Below are experts of layer 4 (counted from 0) of a mixture-of-experts language model. Rows are named router (the router's row for the expert), gate (a neuron's input weights, with its number), up (a neuron's input weights, with its number) and show model dimensions 0-159. Each number is 500 + 25 x the weight over its row's rms, rounded and kept within 0 to 999. Numbers have three digits each.
Before each expert's rows: "comes after" lists some tokens at least twice as common just before its tokens as in all text. This comes from a sample of Wikipedia text that the model never trained on. Tokens count by the router's weight.

# expert 4
comes after: " |\n", "\n", "|", "-", " P", ".\n\n"
router:479520494463530464471471500496496471481487477526515474516512518450452482456510502495516491545505532507528492488480553487523537487521498506488518510523517451507501499483521487508550515471499481522550496481517528506492534452485514535488496471535523495461504535449494454483493475463541465523522508516475518480490501489524516487507489506534423508477512527486499463502498526512488546496483482522486472523500495506511508539492499504510477438520539441491524482476527480488486509465465525
gate2:502514479474546494526497496492532528469510500477541493537455533543486476499495503466508520514525487510536465480478470511484499503473456523524469489542519503491497493477467487473519483503520522499522517516520499457531480535481506491490509534469500504500471513448515499473471488493525511529490503512474506474474457534513515525436546501515475506454542494500513440479514536509511437497540452521508514488478541532495526512474503481483500460491459497527500512472489473470496450478456513
up2:521516481482505492491522502483514500468488500473482527496483482501536475563560462532499499464508497517540509532482473500507486469534497445509486489499525450508534554509528514489513473494461494496522484497475545490467482496485486484496528510552481507550519558516517472486498471487456499499552486452479497509512499533503482458548477495500495492512510450528482510539510545507525503473509456506488544473485475489530523515523500456488526548495499499485531485478501465512489487541493505
gate3:542478503502494497485523521539460513502508534469513498491497500503510449469483463530516500516507517520496491458477461518482526501532480481491477522505535527476505525477534482533525472483494465451529473456504497520459498540480503475475453491523454517463517468499517491480519516498512511509451465463558463526510488486495493519534499458508503475533537523507458509498475486483434489512539515485534513483492481492533516473557496534496502478509538515494508542513513504540475469494532498
up3:506500492501529512514484503475466507509514510493501449509494517473492485527531531507491476512467481499511536505512509486534516502510510511423468530501490526515554482536568482517504478512471541489499517462480510459498510475538493510556494434511525501503478481558467496548483463515498503521505522495531475502507525495499467497497481537497440466517510527441524519510514477509463497541498488489511501479514475500524501507482515522511567493527483476510556493507477476467505487483538503
gate4:512526469521525545503473514532506509531491501491493512527497468511498491483473499444491521506516511515451519478544480506486478499478453478508478534519458476499493497551507472533506476526492520487461469480497479504546491507503532494497471462489485504487497492501496508486496449530474487500548547485483491491502472515515547449459493487516527540519508516507470515468501473498453499528479451489472529474501498482461490539517544475469505544496438501520522507499436472515507472493463465
up4:500485527485500514468499478465533489547484503525478516473483525525518488451521500531492508500544546502510503478483505528519455470510539521456505492429491486545480494487486549455504521492488540480494527532506516505473508472554444505520457468514498469513511522529489494467467566485524507504544493534488486533493496493522507482481527451517482475510522515504472498498468537490494510488487469516537496485536523508483514527501487473540498508483477476472501508522477457545511488516457492
gate5:518492533448525469494473531501514493480520488477487472503488485507493502461468471532484508502461488512554500477525507498495470506500538499511519565541527529492511487486482513523485499523532517512481474470497511458541496484484539512520550528499520548474510501462457535495540504497486500543495544537488501482553532456488514468489476501531473480521561493541501511501532510460513525485449481481532518488505535480505503503494505481514483485492469511524497514468521454463548480507525502
up5:491540518542523483511544471479515510507507478553476528486499525507475521501490466545493447533521528511488498482462488472492507485531504509496495592515469481482488539497509539474477461544522446523530517483497464509559518496470512534515487486486500504473499511506481493511489504551464526534495487509499530510487492452480511452493502514497471485454478456510540498521511466466482506494492468469513468476501472489503496503548478494526485511496529518518469476515486465504471522470503493
gate6:509507503553475490484470527493528491491476532498498483477471503469484476472475480532528487492452531483480531486492548533473510427540505446497505536498521531495536493520535512576482514542479487520504463496494543521485518518528509478550505528480491482534493508542472485548502504520489487513536481501480470497519535517526516495488545499518471509491466470525520512473506518499546488489478486465499498485512478513493525471481508494542488494451489481485490503482560518522486497493458493
up6:468469477456499476517474482466494535513505482486490498499538485531525513492493517522462499481512472521488540525498487527458479525519451508488493531478516475468469517502536522493498499492516500488451488503509512542513463521477466498502518508497494458571508519522470511539524469472462507495468511459511478493525471501461555522499492510480502445503518544467436479470487504479501485513478494546536476482520472527523546509519499547496517481536515492495469487474472458497525484521499475
gate7:501477510492475493493481478480488505490501537483492509485504521545524490490511475460515516494532488479482515481496471525515512493492419495506523542485488514490494542443426444481491518477476522487517507495497521479488474493467499513509506484562484467520500514487506522527542493484479499488477505509525461515536478473547492531471482501478508575506480516477514492467478504480464493519485492496498521491506454470553491496480487469431486485510509522529472538513471498453524544472491489
up7:530493514527473498462530571497467494539518496486481503523440468510537516499537523489476505478463490509499544483499484510489503456540528521501496558506468495440514489512471537529516514524517495453508508492476496455514506483478504515511480456474464575493481506516495505502490484543465498520533503502510521506484489504526503477533532454478508496462485499501509494491481490484504477474486488469535486499548503493461468529538470498476534501468509501473476486519521508477507470550470524
gate8:498491471464501452511523533461500512493528496472468515482487498499483475548490482455491460463538489525468534487556488511494462491496519469518502537464538495475510504521524564465513512562530470502492501515522510503493482523512489547493495538525544463465524476511499506577525465531497492527523463503490520462515499536531484481511535538529504495496487521538538498485482496507541503498530515525508522475534506497473504481479498487510450475519507521486508502519490500507519516496545501
up8:512517503508529515497459531485511506474515487489486512505486534534536502534482480494498519516476540466488515485497495471543468554499507461490535548425519501481514457429495469489503479540491505513481469549529538487464498492477548531521506513469502489511508518531515516520513494492495497524489513479490513455461537504504491541527457503503499535478460496504497500504469490488487449499492487520468464517488487494522487509473431502496478498462511465485489459499515551550507495488498499
gate9:522504478492470495517476501484500502504527514522469535487493525481497498488469462516496509497488526488500500496493478530507520465472521456488562495520512525534511447484548495502520481503461517493489461529531471460481491534481480506483468486514471513495522520516523475542466554509509511541486486514512509464558496502509498525550482528499500512543479485463466506466454435515526502488502496491486538506473465490541491489478521490532442489456505508524551483491508453446488493515494525
up9:504484485539500505478487515518444496511526502465500484501489494514475525538504502507488514544546501534500575504515489466489475508490501517534493481513490488461495514506505523507491509464510493541499467547513492501442470535519479487481541504473469507474491453533478532499481495512518453476492538518490501488477530482459463507494460523522485503488507488446489469470498442470492512503529499548490472502514513540493530452489507550516484470544491494506523511519482468472475471543547491
gate10:489541461497493503498471554512473488507488463539489461489481496492495536508511444514471526531458432471556536479469481499510538518500481503532478502530504499541497498525468502499518470467467529498514484499498517504493519520506518433500538505464527509505518502432506484484543490539474509490508530485521484465488508505490505483515505481479493526465483521439505444506488516488503522536468519485488532480520480507477507528481472471559527504504476461530527510522482489509509524497500507
up10:449492486504510472452512489536459510534528522567490484505513495486502517485490484515483479471468521443507517514475509448483560429469464468502500457528508492515523529531489483525509475511511459495542502508489470488513508517520503483513514493499471465498497520488524489477557444491489502482514487460519483479499515518480507496512470486481525519484497485468534473516510486541483515503470519461524538530518492510480535508505538441469551507524495537475517496512475493517494483498511534
gate11:487513524477516469487500475490515539518489465525512485518474478523467505502493539499492514509522462508478480558538543473486517513508424482446521501478479512469509492487476488525491457534481478488560492478509507489507483482473513488492522481467537489508531493485485544503472493532517494505502523489526479515477503485510499514542515446514492466543537515502548466464490494487531537501498514502493499466521504464501533456484451560549529536527470502494481490544503527524492475509487507
up11:488525481498529448510503469498484537485516532536497506441512483488513510504482478537515531513508472493491516514522615521472548490526455492526531531505474488493497515472533535520512509488486523466493532495530475545521536504476495479482539504476455487523451546464504518500548491520477523543464475477528501489498494503448503518514484549515505512491480478506504512535487487473514499486497499526475521530500482527513502513510494483496499525516487512493543508525510528486473512494468543

# expert 1
comes after: "0", "9", "8", "5", "6", "3"
router:550497494452503473485516517482530495494467496457465558466524485504525532537520523481492456494495510520503527545490473511494481467499447502542498498476486454512457497495501450509474472510488527505485442468467457468505500547490528496485512501492518500504479487501477480496463499506505439530497499508489507533476507505448485508507478480501516525527486469470521489552519512509523487498511522503554523459491503534486532498497516497521492521495521558519507477536465473477534532533522474
gate2:489514561516484498520509529488504481478499488468499454477486461495540516468493508555420491510484454538482503499497456518494510470525479473505499490532488477510504533485524524508515542527531496504521506490486454488485527579440482466531488480527504467472482490548475512493547532517482528487513491497478509538518509496489536479485517502521534516506531534482511504507501521521476505503467520533539469492503505481527501486517496511495475513444492494500514529502508485470452481465488540
up2:519522463530494499485507474445507460520507483519491526498494484531509510496514530468523490523483476498524567499506504451470474527496535511502493498456520489498502511526490478501472502466516539526515522533531504445503493506471530545460471457486513487490544487545479510511499511477530524537476498523497523465520538532514480448401485482496535489489502532491533535505466466504497514493498517527533499474505498478488502505504507506508441484477488549488490463507481479501488518495492470
gate3:484454553497497486464458495483507521560519528466534471522475506504505504482520518521464535540487483496505505501554532474479482486448476477527489456517519463488497467470505489513483473480490489493504475523539483503551486515511491507461500456463477504474496481476517494492500518455492475472515439520481528492503492487507508544470490545508509496517510506525514501462495469495511512522498513474449519478507509466515483454545540476473470525528492535517487524498519440492481466473497498
up3:513471484470521526536501501543517482496490507530459526495497536561445508500503494510538516523518485508500518556507482546462479508510513479494458498490483531498473491483461465475537506509524538503487495495459459512448501508508513476520511510520558498499510489486466484481489501488505506496517528507492496515498424484494456457516503510531513491555476498486508490521490476538513494518490484493512521490478534547502518504538506491465505471560534497480475483480512559538528510489526548
gate4:481535478494551447480480515448493478501482490486510471491511554533520477539485511523444479497516464470509508478475517511478449485515528481479508522517501523493478499529541504543509526495487469561425473514488498518490491480506528486523516470472532438522493547554486519486516496514515490487478503491516514484447491522477480503480505509458490514474515469499527495526494492464507522495460519466445489505501483536480500505517511509529470487538483478499504483517507516537528533508477505
up4:531500479505471531469483515472521561502504543486457520516529522487469516530486491518474448501495543525484562496495480506475459508472483457484491475503474501516498474506506463493488469507502526553531490548493503473509483483492528483570470548459514466479472535535506462501483509518525467480519482498515510459532459509512484521487502489518519536544467489510488514508504484468486570504487503487490507508495450510483532482496528507509496525490499454492497500466531511504516517471498466
gate5:518510480516502481514507505511538487484495484483487505525507498476437487547503481536504492484537490481472500508516503516489534481507461484538515508537499521510521506489461470532503489536491493526539466444501498464469480526519484522501513501478471511466565499474427494531485560523473476485559486459498490523499501470499556531522499507530474534503484481532504475494504486528436528463506459499515505464509509486500538483521538475506465535503510472490537500513531515530499475507491491
up5:502477515483517545491513528480517489516467481511500507487471469519476495520492488514526512530495466490495460498492477491479506474463494492512525540492504517506504480513524528515519497483508507475515488501519456473536505500509497528429501481513516494521511482493480508453529487487522483465502506476476532446491549493507550489500479480507477483491510516471496446515525468473520457466523500475551541488416555527502501526508494484517493519561469495472502489496482495584494460507539502
gate6:484546474492514484538521510538535491499515522503526488519479511539525492480503496513485487516531458527486466520462496487428486461534521514470507480510520509481485470510473519503483478508533489504479465513505479488510448508525470494540486496530505508516453506490514529496480433469491491487514535451523497469513490486483451493442531533499497525501537459531483483473534491485539503520464462508531463499516533508526512519525499460535505536537483506475490494495478528519558494511492525
up6:452526488500515513522504542484480535518502511566501457462510543494529487518461495510449468518509510538447563508488494511523492538507499520438490519518492527488532535472504516480512501493510460532496496479532438506518475494490503468509513520516488462522505463528521483512503488473495534565521523475473534495504475488513501487517479499514492497476493528554498532494506493506505504517498454530533507505498494535501527487459447469520472480461500477515496499531487485514508486497550481
gate7:536476466500501488471502512499522489531520449530490494497532519530481500517526499471534505461485516482515518485511533469517483493515514489530524489506521479476497494505494511528508490477451447530507488524507489492474466489439529470430486527485467474508472510568474508550501502491502506491480513500530474500540520510477489497486469533453472480472556477520499464507502459480496479495492518464498486506469556539504500519514517515491504474437449511518498537494498489476538507510551498
up7:478525514487541496477518483475510508491494562499496492505478480466563521480442527571484500504487489570483495460501547463457491475509528478502484496510466522544503449500512483502462502497526505484498482490510546531504516485499505532504548487509511511505515517482512503492524510529482502522515495443489484519539509469508524508512548481491517497508475497546525530497504539497483553472490478523486497473502503486557517467474512491468464500546524534474501477451477512510495485502515500
gate8:460494480471493477495506505480540488530514516513449503544528501498545499486447479431492513482505518473496515515463504563499494516513528478518555464488475477494526472454483482485486524487488493477493493511503527490494480515491535512519486477505507455455486466486527522498453504500529525498423479472538521448501473509531502494453507481507466507520513469504491460532472456538493515490529509484539490511475474524511526509489513511534478504517508538511516470488465515538499500521525498
up8:490520487481469451512497471507523503500456529515482525487490511500512543507482498493489499487477467497531471560500529557472466519476514533494524508461498535478487468483500513465471551490533507503508485503465484454463503487487508513480527497486521511525529519518473500487493565519497555503457493525510542524506522507458490473514499510540501475470525511477481469523472496540473514463489462498511482492505448441501505506507516492526469487507485507460558490493489527470529547497508539
gate9:572511488479530505516459495473499536500469485472495475474447528503453512494511511534524473480533468496518463517471499495503510456471498483473493497519504473526508548496479538504510541524443520503500492476534523494502489473496501520482492477522495509492496466522517472474523469504506513525503481527489481533546468520503439488510526451459476533521492497512468493540466522515510533513460513485504462525508570512529514499461501484498476533457496539481485490506481518533491481469532498
up9:475473518531477532566545488480506535511476485519495505487519487506469514487477485489512525498504473470469558492513540504453504540484515521496505492480469494494511522496506507425468508468532516493514512513458531475481501504490466476503467495528481503467513477442522518491484511514489498533504490492475513477471491503543538525452498505519501505496484476488526487482482540459481484493535478558483524476539472476525493507540546513507531525482504504489553530461543497543496490519460499
gate10:523474476501499485565466495498518463522520489493490491453460510460482462537486524491521523522448490511509511507510502483511485457447476459511457446537530514521505523455513508543502503560503495461506467527533483489498475546450512537495476472507473475483489445510543508528519487475511504514523503482480518476506484508491480484465556514518490509466502478509514540501517512485516525526496511534486506462500484492512548518463472505503514511473509532488482504535482496530504525520522479
up10:454511475538486502431491482520477521477494473530501520521462464473486526513474492488530488506488497501543488503484473437541490492495485518518487524498461484486535508495472462480545480516489523510496509489502550511509487507530505496493527498495510509517504514490503525445497490502502485510554513513477484530524523513468500535486503478525517455516549496528486511525490510494518511519508466527485493492536503494465509505499419511497481490477504427493498487455470505497506486480397490
gate11:526506513507508471494538545489560497461498522486483511509517449493471464485533568499517463452536493521508491524534516503532512521507448540477516493515495514461497489544517491525533499511492498484510498507492451476515498479474454499532491516504534522490484522521459509496515506537527519450482458508469509527501501548479488507496501495518501494510515508568484517505493546472501495539522550486524509526495494477499441488477539478534486498518464502515529524504533484515494447501494481
up11:523546512547481513422476506531491508524478539496461493492467530516551471517505504466449476479505463521510535541481510490498512484509483555502477488502496484508479541522534459494518477501527486527506465521469511443473530522516564500504555450518508527546534514507535488490511480499534511528486505515494490498513493517479456489481512505500481478512492521466515492460482517522490515504489475512506523501540522525510484499488448524511530503510514516499514462539468514521463499479524508

# expert 5
comes after: " |", " m", " t", " w", ";", " l"
router:510522475539502506466516473527515541513528473513525526495461469527499472494487506501504556473542459528521535478524469531492521476495500548497487515504497511510516464536503517498502482483495529547464521464514507534494525479470543474556498490501510458506474524487498525518512496583515524455495513535520493470514494498554520500520505480459526520456464515512517518494491511501538492467510478482487477509473507465527506437500528503484524496466506483523447462503521498475489500490477495
gate2:476510494467499499490484524476510477499527495484465519489499493544460515488494513500532509479500495526475493540506434465475488493466467479494501474477482501495496495518489505493557536439556525483488551488500516463532494471452520504505523489486500515514523469545496473527487500516564509532463519471506474502507484537527495449507484496497563491484485538513505513455476516482506522526492458485515498490464519480490536446485485484501512505497487497490527465552516510497479529507545548
up2:496509495444517502456441521543503447520469507491520552507519515449512485499519489471497493518500477515526494528476509527486465493483500466496539522444508524475485497492461500509491522493480499478511484520515517475496493497515497458551497505477500482465492487548520492489511499520505516474506480485500487519496517495499517469477497526511509485487512466454537514492440458495460518522471486507495489434474487500486519504522478464479451491431446491489527506503441504539504456535501499
gate3:487494438507487430493448559518530529492511478492483545512487502505494496496533535507476507507518513516527497502481493508525479489513530545473503518481520488469490468528535511497495522508504540518486501521543494490519508494495464488553532453515494532512531508508517428528543524515488539531505486484470478478487529509502505532533534538479525521506479506505484460491527508536477523452476482531467489507524530497475468510468518487498491490506498456477481487508530453461460475476496505
up3:504547476508488465507486536516502506488489495486508493473488516500482474475502524485492517473555500499531541504485425514478500497506492501489456469517500466494493522526515457494478467507536529464509507446496510482490481499510545497530482456501428517480540481516460468513484471549487537483490454451502493527530474503498460521520502525513486512515472476537493533461463489478494513480502508492514512529560503500463448516485486520563515497499486520522482513514533496508528511482492474
gate4:484489494475484485487516535552497435498492495487489498505502501510494472497463501516473514489487492514502506485544499487480464489517514537511490512498515488524491452540511466538552436510489518509482485472525532490523522497481504484467490492537544461552503476507509537503476532494460502573521515501511467498479454480518485524537498489552532531466508466444490468535529488455506483490513494483502502491490532534515549529470505516533498469459463519515501525493501500486474523515522480
up4:491506525434468535483531496493495468452525496527546477466495523499504491483477477480465505484445517505504472516469522498528468482522500530517489500455533493523514512538503484536520501510489498521474500503514492526505514545484491522517453509498478487509495456516535520494489513511472489546489517508499529455532570510540492476528487551496529477495490498520505531484520532489510537497481559529493506477480501474543476506501546509520480505483466503445531511489473485440490477481519532
gate5:513421532498476506488474540523479504522487485501503507522457481486466533529466523497467483543522491517494496483476506464525474555522468509492524506499495484532515485499506516476508514511470481506486455500521482478545498534517448495537487476501513508482524483549477478497529518522518475531531523552466531505448495515509532509521488506511501509488472494506474516428560506470526523523489482498530511494508523454458512498490494474460519469521470503457482498455513508509464485510517485
up5:536499471510503544452522521465521509545510501509512514490470455503494451522498501455505497499498539555473530473476546517524536487498498479507485523475485471522499483513510480540502473526537476514515479494474471487508524497532483491497508551546509463473527475500468541520513474519512469512524487477451498513502510547513522491496472488511500523521527509495469467523518484530545522515490435557478539496488491496501514490475542485488496492491446547530488516483523492443511496512522490
gate6:515514446516544486512470511480507499518538517529484493524494518499448460497519490548477530507506474498488508460516475492497475511507515521472468506516485467480532456478499492450537460497473498491506538522529482461508499519522482534507463450520480460463481480476471493509499445535476494548534489531495521507509503463494510503566516488448483458507483533472561471501499472505541533493495501514511495486513526491480502485534481496523478512484475501504532538519505462524497500453512484
up6:485504507511494505528535490480490511538449455489509487539504534496487487533471496517509505497494521518539520524498506470506511486483462426510504522530513465541540503489507479509531489521479519514472511470466503514468496519491564544511496500501461531481486521466483468477537500502447472548514505474540485499475517505544526507483485481525483515470512479525500541459479520465496477496495504515486461487492553509480538510487532538471487521538495553465496515529488503485529507523518446
gate7:489516540518500477485526512515517480457498523493481478499516489502533506481517528527493539545514486483516532502513506488473509465476506520510463528465492500487531485446495520523492494510489465508475462485504490487524461496506492475530519490532469523513490476530527549491503568476510486488522529460515543475512517486500486487497519482497497495509505481544514437477522500588474477500471518530436475516504496495456494492484489509483527485433489465496507482525484500443470457518492525
up7:516473564505480541475471511497493509503514500499484464489521490483507537491494498491455505449481486456512517504471550484525501537479482486474498519463463526519467540467507516508479460500527513506513493453475504475474511549532451453489491513473526530494509524476480463517486569535482501513480482505499501490507480450455511488487493451514524504514509473468476546511519473513547503539489513496515485475499480520513484518473441460520516498502495453481481467510519511508490482479527475
gate8:484505474578523519501490512505486481522502499493493464512439518512520484534488504486496527526528502483519530512428478508499483502517519516492464526491516511526493521478538513508503523478487509520492489518503493488477507536480496548453507543457481521468503490490532473493527526511496493507436468483499498482493512483511505518485523508470486504450443473483508517498562526447520536486453496487464530540475477495489539505516585521483487496492474505450529488493499517506471509502499492
up8:489489481485501539510530527547515484479467540502524496504492481523524464478492550500512522520503482477523507487510487495502522454531496537513510481483451484502497455548549483521537500515486507500525486486494469488515484532507511519495475483506488539528546498483507476532463468505504504517520502500516458503511484439498535535465534486487504485440504459495499531511486522524478561495521439518507507505490560521512455501458508521505501484492512516476468532545474482454458495528503487
gate9:521458497499483530540517523506564461460449541500492455484508491525510460441482548474492463514538481510534544522511463524456502453500508509503464495485497506479532446464502498493513504539488489510499502474490477485476478503520526490485500486447487517516499518459469473479530493529472548479501527475479500532524510499515508498460546481451537475495492482501496482545516508513479482523484491468492511507515518478500494486491499499453478466530492522462465517493467488518487484524512518
up9:504520477501465492526507498482528516498509520504548506514507464494501468447479519484525505495546449475482490471506489508544489459502490470514538483495474493513519510477491482469510512496452491514547523471493545529506511511467477520507519500526457469483495525472510495516522522479508508511510486510503522496500504475409474501454510516490500485475492522448525472547457498489505492564485503441480532539488504514520524477523546520537506493481518514514504537538493522519526535526533466
gate10:492531484537514525489509499566496525479500533502467503496521504511474473529509516528461461460493490499519489466504475509504583485482519504510496454508464467492492470492539541492488504546508444463528489492481472477476503528494518507517490485487495496542467524477487461494513504515498441478558501459493478550507513504495546464517536435500507432476482497501488508501488507483476501500556465499507488499489529517474513462491529512503518470487497520486509521520518522494495471498502519
up10:511508508512509485484498486482513543541507510486529495541481463530449499509483520475518481498497547515484519499484491486533492493480486518489504510482511495543572499497498509536504499503482506452531495465457469507478545514543496506472508505498455468520502476470542503506509465486463441510516539515529520477544515517527477505500475497552522481526501463487493483457487521491470562559524546435483468500486517507484475508511477510513481498479499497510489518477471509502537487458529477
gate11:508428512512474446510502508541509465510529506539508499464467494499532483506463444470518472504475480487515489452490515518506466468497498466499512519538515471487516491482522440514495501532509485459498488501478469483542549468515506457529480521474487511472513494519540490525494504513493526496513521545502476464504530551441487519533547459504512474489471499523550477489511488471470517455534518513517519502534473518513509496512481512527518503512463517483490509506530526502483479525478510
up11:510498484539468547490522537552502490492530514544466501487532534483494513508532520502564502507456499482530467503518477524517526511492521516460501476481474496503468508499411496454483492501482493492514476516494503509532516497477473470501491514507501514497508474521557449469430517508520517528492529528505504533480470475492446494506454463515490483495512459520475478528464523530526502495510502469528521535512531501512485515473498494522481467503497474520552505471468496464502490490493508

# expert 0
comes after: " ", "1", " (", "2", ".", "–"
router:539487489483495520505543499501504526461470484444496518460523507531499541500513475506502539535475511495532489484522530498458460503486498479532497485532463514483471488467502473560530469464524504523487518502470483529494468498544479504499500531503459502443498528496504527456470525486547521470477509521496494488533526518497452527506480472519513492467526486516475539471475474488484495502437483530472541498532483498493502503506441495493528505476446524484497518480453517490473500484500490
gate2:485499493551520530462477492493510517501501446478534502499515507477460482474484490473453506500495445498502490520516467484510552478487477479453477500480499505499531484493451479486516520514479481427510525474488530511478513488555514457472503494505479516457516489490502518513536513500504535488540534523472502507533510500499477508524519492504469506500509497513518522471483460451466474500547534497515513520479519563479490521522496531554496533468525503502521504499521470492540515447447484
up2:494515537543509521536496530500500496493499440509475489518514530550495503458474474507529509503508543466498475530505475514501472527486465512491507487503532522470517464479463515480538526503492508487518495531481484511468516511537466502438494503459500493520512531502499487460533517515504524531559454481509508508533496500482533479511495504498514491524454531468473523486489525481515554508553480468438470477482482508491505492520493445498491549491534543464539476497523484501524484486467494
gate3:515494500544496456481481523491543471466473517508523457506490480522534483491495510556517457485513489486488521515486505496489532498540432460484526487497504463487492519499502481481448507507533503521537508474504481484505420503505473467419523530463518517459481470471520484476447500484498459502481477516487498449505508523468513511495477475508484483498528451463492491505528520482499510480502528531492480501504474519495475519497509463532487508487560490518508495516485480472458498496526510
up3:498501534495508495443467492507512471546488520506485525482474537528539516482488454477476500479440488505503471496487497514499475545497509483507473514421511492507503472500496504479486512470479511540492557512476471426519511535530550522500528493516538490559490523491505511476483505512501537485535514519478516524501491485494521501512502520501467492522527530485504494507511501486458543528478483536494507452526476456506512496467460537505469488480542523480494498542481472471504511466501467
gate4:505503513513474545510443490498480517494468508477515488470496548519502491505504492498522472488495533520517455468551459513502465486496514529487486484495480505528467516562533535524483511521509476513506457520478514492494500507510516501489485465532513517470550483453553515505475514500491468478459539465468508519493490517485491521510511477502519507509560514477547540473486542518514484550484504492491507479552485501492513534469457526486516555479497518581490504491474471507482505487506510
up4:480518417503484494515522534486515517435496498503461456475503481496466547513477487530483520496501517475497498491502497484526518500487459516482493502543517513519462446473537462528491469483494488509490471510485445480514495491499433462489521515531504520468518513469478472493505512498502469430456502511556461501497490467546496526492480494488521502507517493486479539534524506439479546504507467527471471460481498456510510487492503471490483526520505489518508482495495499492495484498523503
gate5:548572506543494473521479475514478505473509461506457472487518499534503510509514480498532500441523537483519516506505490505519517539508485517512476490511506488532526518494507504499540496505522481509533459500518492498495510507476521474486524495496538482491541519488514550494522487499509500507541517522540499497512512452523388496499475472492457500512541526481532486481444473416518482497513479501527487486495489498514486491534500447521522506501488533533497514510473513478507489506502524
up5:507485473445484486480517497478536507482510528501499511515522522480507494489484494477510516471486487462473500518501521535501508515479444480515524488533470498527516544497489488520515472482515467497527504482485503481485465541523477503453494542531521490485518521471502521481500499484538498482525478474470505490429540489507497491497495470487457493518553537523496503461488533476538468494485545494456497526485503548548572461469509489507507500504552487550508503517493552468507484488551504
gate6:461477506487523501486490497465503505518508471493500502528566548516475501468472539513496495528493510530519507493525536519497526501543524542517506507543502513529502498471540500524530502512488508502468480565509547460513503491529499507506520530513499530485516523494487481480457522503526503512448523525522521516564496510504509561568472547514495515501512501521477530484504448472517447455521493470481469526511518501475521511517489485518535475506483508498522522488532499483495498540490446
up6:477487463483511561512504522478498505516495502505466523521488479490524541548476508479488511454463564472498478491537478502484537473478498500492556455507478512472522474467531528515487474467484482519497515503506538496508487510474456469482498483520527548529494503507563506501530499481539495500500499484506499513507471469496520481460492523463500522514490517476529457482480488519490499431494517507508498436507497470499510487495496465469481488481465512438566524486460504490495505520514488
gate7:514491506471515504513465518525527477438546515524498491476509496504491481493508480529515488516536474536510479504497477482530512454506514508493493514507480549473529436538492487547507517465466509509492514529472484544494469484500447547502495492520501536465535458527480467496539513542512466472509497532452492524481468490467478509526508469499507488535468510481485480496526510510530509444517522539454498509505492487486471502446527479510512511499475466474533545470469523487478501472494508
up7:477541497495513520476516502568490546471536522533473506503484509497477475486527495497478555530517496549508516503533526535518499509509499518515519500510481523500544497500486505566528536457501534484440546504469517523459512512490460492513510502508490481493493493523483497486469517485511479511539454476479569500484475522508478542514529502513531517533478515507490477489487485491499527435515509530518458510473483514488494455475487465547452513496533495465505508479473527527496505478495505
gate8:527499514535518502524525469512504484514512493479483530492518475480447481496533473549524431493503508520507480529491464539485519511499521510517477481510483526524512496507466522475551467497494493513495493536533520544488466521514504507494473518442492504482465486504518445491536523534552510489525495465516477536454503485473527526501518478487509522484525542520543488492484513511485465498495486521501536512484500516518548515524502505460537453451455508487529528452492480479461464498485481
up8:492521521491493507504547497467488494521484505497477477475526508528454500498471497517530498511497484493527490503509535524493499486522493539531480475468472495513502541438471493502483472484524518491493531603533501512478494549514483498444474506493472466459528500501522487513499542500473503481481509491533533496496503478499485493534505521516498504481484491524489506513472508442492521512467532462530480527510527504553520495510484438494552492497480457495506556519482498520487522475532560
gate9:492455481498470516474506528511509495472524530480490475496510491503480488538476510507488507537508482468541456527461513553511471520493493456492497500467505510529490529471501525524528481504501510494530478506552493493518472494521470497476502544500505451527490481461490479509487505474507527505549487531499535520512516498516514510522507492508505541504509530485525480511485528509522563499494466555443561476478521489497488504549534483495477504497534518539445453503447495537511507523532452
up9:493487502494526546480470500478466459468485549529544470498500518494536527487452503456498534512464497450474472499473515518490500526472490477491534472445492518491473499457484518478471535487488505548509490474497488455481509504488539531515513491534527480534516516443477529483483533494506504518481504487495487426538494498458506478479506510500527541477541529498500455496511502514486485508505526532519498514491515481512511492484496480517469454525532512457539472510541479529498504509541500
gate10:485474477489485521542521501479516504460496468479507511485525497508503464535521523490492453505498478513441485534499489493494503472524545490498479515536465492488493453499501497484499526538531473518514521520501489464467469464522447536477545520472483487479512499487530506491496465530499507484476502458522516542491467480539485538490443570467509491496544426520512523487500494533500518491499492523471521526476517505503558536540482528523506493480475521474524517481504508457504485512511483
up10:460509504447506546480473495458528507472488490532508492473508512522514514518501496500471469540494505486508498524502520481493535525515446508493474488499513490509463526527497503569523492494518508491482488481458529490502562524538494489532523511502514498479455488488473501474497494488495525494479500488487509534513524525480538534474525516500495540526432517505493499491478496540554485511521491507545534492500442500470548518485516528482486519518515525495474557537551529487556463520500495
gate11:505538514503519493527503520496500494485480527504485467507483481509493487541488482485514503546475515470501488484504470442471456511511470462507521474493501459492493500503537485541534529470494516470526493536534472490511477479476468494519518479451469508504513529534471472499487501518509538482524544461491505476509500465523535501482493490511518482540477526517540533480430493498483480481441476517486504521491472499485538525458487483488499446514525493561496520508524525461458493441479531
up11:499540532480504501480489492532499515533495441511531490528506503465497548454504474456491516481498553487481512507478472545479514475473490485501513500481518508500515490497483480508501514457490460508488487459520471512504467475530523497512476520522499474537491462520482539487539498471461471464505510508486461472511536475552484467454500488506465529441538482525475486508518519541519523566547504535537533526509517498478488500485505500531496519475482485480516487489501552508528486531525496